Weights of a small mixture-of-experts language model, trained from scratch on English Wikipedia.
Size: width 256, vocabulary 32768.
Training: a variant of Adam for the experts, 5619 steps.
Below are experts of layer 4 (counted from 0) of a mixture-of-experts language model. Rows are named router (the router's row for the expert), gate (a neuron's input weights, with its number), up (a neuron's input weights, with its number), down (a neuron's output weights, with its number) and show model dimensions 0-255. Each number is 128 + 24 x the weight over its row's rms, rounded and kept within 0 to 255.
Before each expert's rows: "gets" lists some tokens that make up at least twice as much of what it gets as of all text. This comes from a sample of Wikipedia text that the model never trained on. Tokens count by the router's weight.

# expert 30
gets: " the", " The", "The", " a", " He", " It"
router [ 91 108 152 153 125 143 117 135 137 132 134 132 155  96 134 116 123 132 124 140 143 155 162 160 121 136 127 164 117 130 110 129 148 153 112 135 107 111 109 115 103  93 134 134 112 129 121 175 123 128 166 126 119  83 123 139 159 111 129 102 157 112 125 146 160 131 185 135 116 125 101 173 156 144 111 129 131 146 163 108 177 108 168  91  94 100 147 144 114 125 177 115 105 116 154 128 143 131 154 152 116 167 153 107 135 109 106 165  97 152 114 162 121 101 180 154 132 132 109 196 141 152  86 128 124 184 126  81 136 101 104 102 160 112 166 175 110 120 101 145 161 140  98 183 138 150 143 155  96 138  95 118 119 105 127 107 116 114 113 165 154 174 158 131  96 130 118  76 145 111 137 115 128 141 135 149 132 123 151  94 135 117 112 115 109 145 117  73 114 159 143 135 156 158 115 166 121 111 104 124 106 128 109 140 134 155 123 164  96 121 108 173 124 155 155 111 132 134 146 121 116 135 124 122 166 133  75 140 141 180 136 162 116 113 152  87 106 136 144 123 133 177 129 118 102 157 140 122 113  79 101 124 100 153  90 152]
gate2 [110 142 119 103  97 122 133 147 127 102 150 129 161 158 139 135 130 172 120 162 109 130  79 147 111  97 116 103 132 104 127 166 182 122 134 118 138 134 108 130 149 109 141 129 136  70 130  95 115 128 122 165 128 113  99 164 146 112 132 133 120 114 142 127 126 154 176 159 102 138 134 142 134 117 120 104 149 137 101 142 146 107 102 146 154 100 106 156 137 141 139  86  88 106 144 136 158  99  67 153 147 105 155  61 154 137 101 146 145 137 130 149  67 115 140 121 139 148 158 180 168 111 120 142 114 110 114 122 116 164 156  95 119  89  95 153 125 158 183 117 123 137 143 122 135 150 135 116 135 101 132 127 142  90 153 110 110 161 124 119 122 128 125 161 138 185 118 124 132 130 144 153 124 136 139 146 138 132  88 108  90 145 115 132 103 156 141 127 164  99 128 148  88 132 106 135  90 113 102 137 113 120 105 145 103 146  97 109 142 122 113  93  86 123 134 132 158 150 125  69 105 118 130 174 113  89 128 104 207 156  82 111 162 171 174 147  83 130  98 154 136 155 120 129 132 113 154 115 153  98 122 137 113 131 142 130]
up2 [127 105 152 123 140 125 152 127 142  94 133 124 132 152 159 100 122 170  99 124 129 121 131 130 106 122 108 137  76 117 117 150 121 102 106 157  93  98 110 110 112 129 147 101 179  90  99 116 149 130 127 123 131 139 113 161 135 146 121 145 138 137 164 134 159 119 155 152 147 141 112 167 148  70 138 146 130 135 139 152 143 137 118 139 142 118 116 120 115 126 129 156 124 134 133 111 128  94 129 138 129 127 110  76 126 104  99 156 111 144  72  93 123 108 150 142 115  98  63 114 120 121  64 158 142 158 163 168 113 122 184 166 187 120 159 127 124 154 141 140 154 107 122 140 101 115 111 161 139 138 144 118 122  91 164 103 115 135 176 164  91 116  93 153 120 122 102 106 164 127 130  85 120 143 150  97 151 152 140 143 145 122 133 138 118 146  79 146 113 146 155 116 137 156 136 116 150 143 138 156 108 150 123 122 163 102  94 159 111 157  90 106 104 166 126 131 143 105 150 100 112 129 107 149 161 135 132 153 145 150 164 100 119 141 109  81 112 138 165  84  79  83 174 113 105 144 167 127 157 110 134  93 142  92  87  90]
down2 [160 125 134 138 156 125 101 161 147 107 123 127 125 122 104 134 168 143 167  97 119 124 125 148 116 135 114 104 124 128  94 158 104 134 137 123 129 108 163 156 126  92 110 136 115  72 136 121 118  84 165  94 134 146 117 154 154 168  94 169 113 166 104 108 117 115 164 136 105 149  88 118 136 131 151 124 115 134 137 141 129 141 118 186 136 110 111 105 155 126 123 136 149 127 113 140 124 151 171  97 123 125 156 133 137 115  84 164  97 131 130 134 115  98 135  91 143 131 102 124 128 164 124 131 120 119 163 106 128 140 160 147  83  87 105  87 112 177 130  91 105 138  93 127 105 135 141 155 157 140 127 113 129 121 120 191 118 105 138 164 174  94 148 135 113 154 130 124 130 152  63 108 161  88 144 108 152 156 105 137 126 154 104 118 140  81 158  86 145 124 146 145 154 103  75 115 167 154 130 141 149 154 132  99 181 156 129 139  96 147 109 133  97 136 107 127 166  85 118  75 121 121 129 124 151 130 177 186 128 187 145 134 117 130 107 126 144 114 130 144 141 102 174 121 102 121 101 128 112 137 112 123 109 133 163 103]
gate3 [152 150 148 108 164 139 119  96 106 133 161 123 172 136 162  95 103 138 178 127  98 152 120 113 134 130 106 120  83 151 131 108 153 101 137 185 131 102  92 136 134 154 157 156 114 117 178 143 132 123 118 142 139 117 105  79 140 115 132 101 142 139 142 111 117  90 127 153 191 155 133 160 157 124  83 158  97 143  97 154 146 128 129 130 169 104 162 120 146 111 144 149 131 129 115 136 107  95 139 100  98 141 131  96 144 110 153 134 122 121 106  94 126 128  73 119 140 104 146 125 123 135 158 136 125 156 121  85  74 142  90 144 147 163 137 149 105 154 123 125 117 165  97 135 141 117 124 113 123  75 151 145 104 139 124 131  73  90 136 158 170 131 144 116 143 151 112 166  94 103 154 122 104 137 117 148  86 112 134 183 138 160 112 143  81 111 139 122 122 161 112 175 126 111 158 157 115 122 137 175  76 101 115  87 117  88 128 148 148 113 115 190 116 128 157 134 163 123 125 112 139 120 114 113 125 138 121 136 119 141 137 118 159 109 114 123 104 108 102 153  83 114 105 159 109 134  83 138 128 127 132 145 154 100 100 153]
up3 [ 86  90 121 123 106 146 148 179 186 126 108 153  92 130  94 169 113  61  80 149 144 119 104 156  84 122 149 104 181 147 139 181  98 157 160 104 117 119 153 125 128 146 115  90 135 170 102 107  90 120 108  89 121 148 143 134 114 135 105  89 103 152 127 141 125 128 127 111 103 119 158 148  83 149 157 107 108 119 149 149 105  90 114 131 137 121  99 130 112 164  95 106 112 144 112 117 128 151 126 147 159  89 121 100 135  69 119 146 133 163 150 132 168 136 168  93 127 106 112 147 134 150  98 117 132 104 143 133 135 144 127 145 106 118 140 110 153  83 145 135 110 135 200 113  91 126 146 140 130 147  91 128 170 166 111 127 145 132  94 118 109 141 102 158 105 111 147  87 166 147  86 159 147 127 136 123 148 141 105  77 145 108 147 127 127 132 106 143 135 121 173 116 151 111 129  97 132 129 117  87 154 147 149 159 150 153 133 117 154  92 146 122 141 145 120 100 119 118 142 114 139 135 112 132  91 126 122 126 113 110 175 131  84 181 121 115 151 116 145 123 157 149 149 140 143 124 157 131 122 128 150 125 128 156 156 115]
down3 [ 80 165 117  91 118  72 175 156 124 139 141 158 105 148 125 135 127 113 152 136 148 101 122 146 200 124 138 120 117 135  80 121 135 101 125 128  68 119  72  87 116 129 120 176 121  98 127 161 116 144  89 163 122  74 121 125 150 149 115 120  99 134 123 153 132  95 104 141 154 125 145 150  80 143 120 127 140 150 131 122 119 158  70 161 135 141 108 143 108 102  87 125 112 147 132 121 124 136 142 141 113 112  84  95 122 170 115 141 130 150 185 143 162 125 141 119 124 121 125 129  90 119 151 129 119 109 117 154  93 170 118  99 110  99  79 142  99 122 102 181 118 148 128 100 104  93 123 123 109 113 147 128 164 115 159 142 134 105 153  97 136 103  97 127 109 121 113 137 134 102 115 152 138  96 105 107 114 110 154 145 124 120 130 127 128 111 164 125  96  98 123 151 147 137  99  93 156  99 113  91  99 166 166 105 166 131 161 118 140 151  95 146 140  72 100 122 103 113 141 107 124 123 123 135  65  88 125 116 146  99  88 100 106 150  97  95 128  97 101 149 127 115 146 125 137 144 133 134 131 113 126 126 118 107 147 150]
gate4 [124 102 138  96 111 113 184 170  92 121 117 128 127 103 124 159 136  78 149 152 136 125 124 137 125 174 114  84 143 157 146 168 133 137 180 158 115  77 165 155 139 125 134 130 171 121 137 121 115 121 144 121  88 148  90  88 161 190 152 133  87  85 117 135 159 121  98 183 159 114 208 155 158 103 106 142 157 104 101 114  89 119 126 105 121 149 132 136 109 115 155 116 145 141 181 139  95 120 123 124  95 112 117 143 140 100 100 110 112 139 102  88  99 156 142 144 140 112 148 173 142 132 109  83 151 144 146 129 143 105 122 121 178 125 119 137 130 109 127 171 122 136 136 110 121 141 108 115 132 124  92 133 142  74 153 125 157 125 106 120 117 156 123  89 166 132 105 117 142 138 122 186 174 151 110 147 122 135 126 170 105 121 124 134 126 122 123 137 109 134 133 123 119 158 116 142 102 106 145 160 148 117  96 119 149  96  83 119 141  94 120 107  94 107 151 127 120 139 157  89 119 103 109 146 163 123 114 124  87 164 151 127 154 107 130 114 116 143  99 138 123 107 144 127 117 130 135  87 132 138 153  94  98 135 161 105]
up4 [113 130 139 118 107 135 131 129 134 132 137 174 150  93 134 141 139 131 125 162  64  77 141 122  88  75 130 150 131  96 118 130 121 162 131 150 103 130 137 152 160 144 165 110 155 156  90 135 126 144 151 119 126  85 141 148 107 108 136 163 160 104 104  99 139 133 148  91 114 108  92  91 103 131 169  85 124 194 128 103 141 138 147 149 132 120 148 125 123 121 131 137 120 121 142 132 153 130 111 138 127 113  91 142 142 163 147 129 155  90 140 143 144 147 106 108 116  93 125  92 144 110 165 154 127 122 101 145 111 134 147 130 124 146 187 150 123 171 108 119 173 132 142 121 139 139  89 109 132 118  83 114  93 127  63 117 153 123 138 156 122 104 171 150 132  88  98 169 112 112  87  76 140 100 114 124 142 143 100  66 139 111 169 129  96 111 108 151 144 113 141 122 121 138 160 135 145 144 161 113 125 111 114 124 162 137 126 149 151 131 150 129 178 128 124 108 104 130 180 155  97 128 100 132 105 116 159 132 154 104 136 102 106 134 100 166 164 109 115 119  83 130  88 131 121 124 159 140 102 167 129 132 179 155  97 132]
down4 [116  88  95 119 141 115 106 131  99 170 129 144 105  95 124 135 148 167  92 144 101 122 129 114 127 133  87 147 102 117 163 101 138 172  93 141  79 111 103 131 128 135 133 133 152 130 118 118 117 114 103 133 165 139 134 123 125 154  92 126 130 112 124 146 145 121 130 109 144 179 131 135 107 161 121  83 109 137 132 137 158 112  83  95 180 106 150 108 119 112 103 144 139 111 134 155 132 134 115 117 155  73 102 125 117 127 162 172  97 124 114 118 131 109 143 104 139 109 125  92  97  94 161 113  89  87 126 138 127 160 108 103 140 118 134 131  86 145 137 157 108 127 117 168 185 125 123 129  99 119 159 115 156 136  90  76  78 150  97 121 191 151 129 162 115 126 171 150 113 123 122 115 152 129 155 165 101  89 112  96 112 139 127 133 151 131 147 112 131 130 128 114 156 121 108  96 115 112 123 144  98 162 153 141 118 153 134 135  68  93 105 172 108 104 131 124 126 145 197 122 138 115 135 119 127 132 155 114 152 107 115 138 144 139  94 163 114  84  95 165 141 129  96 167 101 137  98 143 115  60 141 143 153 147 130 105]
gate5 [128 130 136 128 122  93 117  97 115 137  91 145 157 105 113 120 100 111 152 105  94  81 112 104 159 116 126 112 103 151 105  94 176 106 128 172  70 143 167 150 145 152 150 131 158 122 201 165 123  97 158 151 143 145 124  95 145 128 134  87 151 103  58 128 137 136 138 127  98 147 152 130 137 143 142  99 147 102 114 162 101 135 147 131 140 119 126 131 144  62 140  62 137 133 163 142 133  89 145 161  78 129 147 162 135 151 133 105 125 115  82 131 134 132 128 113 155 129 144 166  97 103 168 113 135 181 185 126 145 119 130 184 142 164 132 156 142 110 124 136 120 141 146 158 157 151 140  97 108 106 118 111 165 114 167 103 135  89 144 130 139 116 109 116 133 133 123 145 124 104 132 136 114 161 130 147 137 171 132 134 140 117 168 113 146  93 101  84 139 125 110 136 134 113 118 130 123 141 117 126 115 139 124  91  91 143 122 166 121 123 129 163 107 110 115 122 129 139 107 126 119 132 149 102 149 148 120 123 130 133 136 150  91  84 113 142  97 126 153 158  66  96 148 150 129 104 120 121 111 138 144 133 161 130  89  79]
up5 [132 141 115 143 156 108 163 110 125 145  98 120 173 130  85 128 105 153 150 109  86 143  99 130 144 115 114 152 137 124 143  97 138 120  97 143  79 113 130 120 151 102 137 118 161 138 189 117 152 121 165 119 131 140 137 144 110 148 129  91 135 100 130 130 111 143 131 131  94 152 148 158 144 146 141 126 100 105 117 100 137 111 145 121 107 109 131 150 142 126 148  73 138 132 155 112  99 119 143 141 126 149 110 123 106 188 163  89 124 136 133 126 161 155 145 104 196 151 139 148 125 135 123 118 166 164 112 135 101  99 111 152 137 158 116 142 147 163 130 154 119 118 143 169 118 118 136 102 113 114  92 139 179 108 134 155 124  92 155 175 141  74 126 102 150 153 146 170 100  72 138 153 121 119 132 119  94 156 149 129 116 109 157 159 146 133 137  98 108 128 131 151  97 175 125 147 136  95 147 142 112 144 137 116  92 161 113 148 135 145 144 175 106 152 113 118 119 117 132 132 118 127 115 101 155 120 115  65  94 128 165  95  65 132  97  93 103 120 119 140  95  67 112 129 132 123 107 113 125 158  96 159 124 121 133  54]
down5 [107 141 119 127 134 167  85 122 137 141 143 106 132  81 113 113 131 167 135  97  83 123 131  76  99 127 118 136 119 135 135 116 154 157 117 112 181 112 149 135 113 149 147 144 136 149 136 152 150 144 109 117 188 132 121  92 148 122 150 154 152 103 144 140 132 153 110 159 131 105 135 108 171 141 133 134 171  91 128 129 150 117 168 150 122 129 152 115 148 110 226 130 100 133  98 155  99 146 136 126 162 138 203 153 136 163 129 117 170  98 109 120 156 147 129 147 156 104 125 127 157 114 150 143 175 115 124 153 143  83 147 125 133 149 148 103 142 117 167 115 151 104 120 175 187 167 135 109 135 168  71 122 101 151 105 116 168 119 158 127 138 128 137 139 122 115 155 121 101 139 115  90 102 136 106  93 139 128 157 123 177 130 145 100 108 139 134 102 148 117 149 128 158 110 154 139 104 118 150 148 164 111 109 141 121  85 114 166 142 118 145 132 134 137 135  93 131 148 104  91 166 144 122 120 173 168 106 151 146 137 153 160 123 126 168 110 102 153 152 137 125 116 113 125  98  82 134 125 114 140 159 133 141 146 123 143]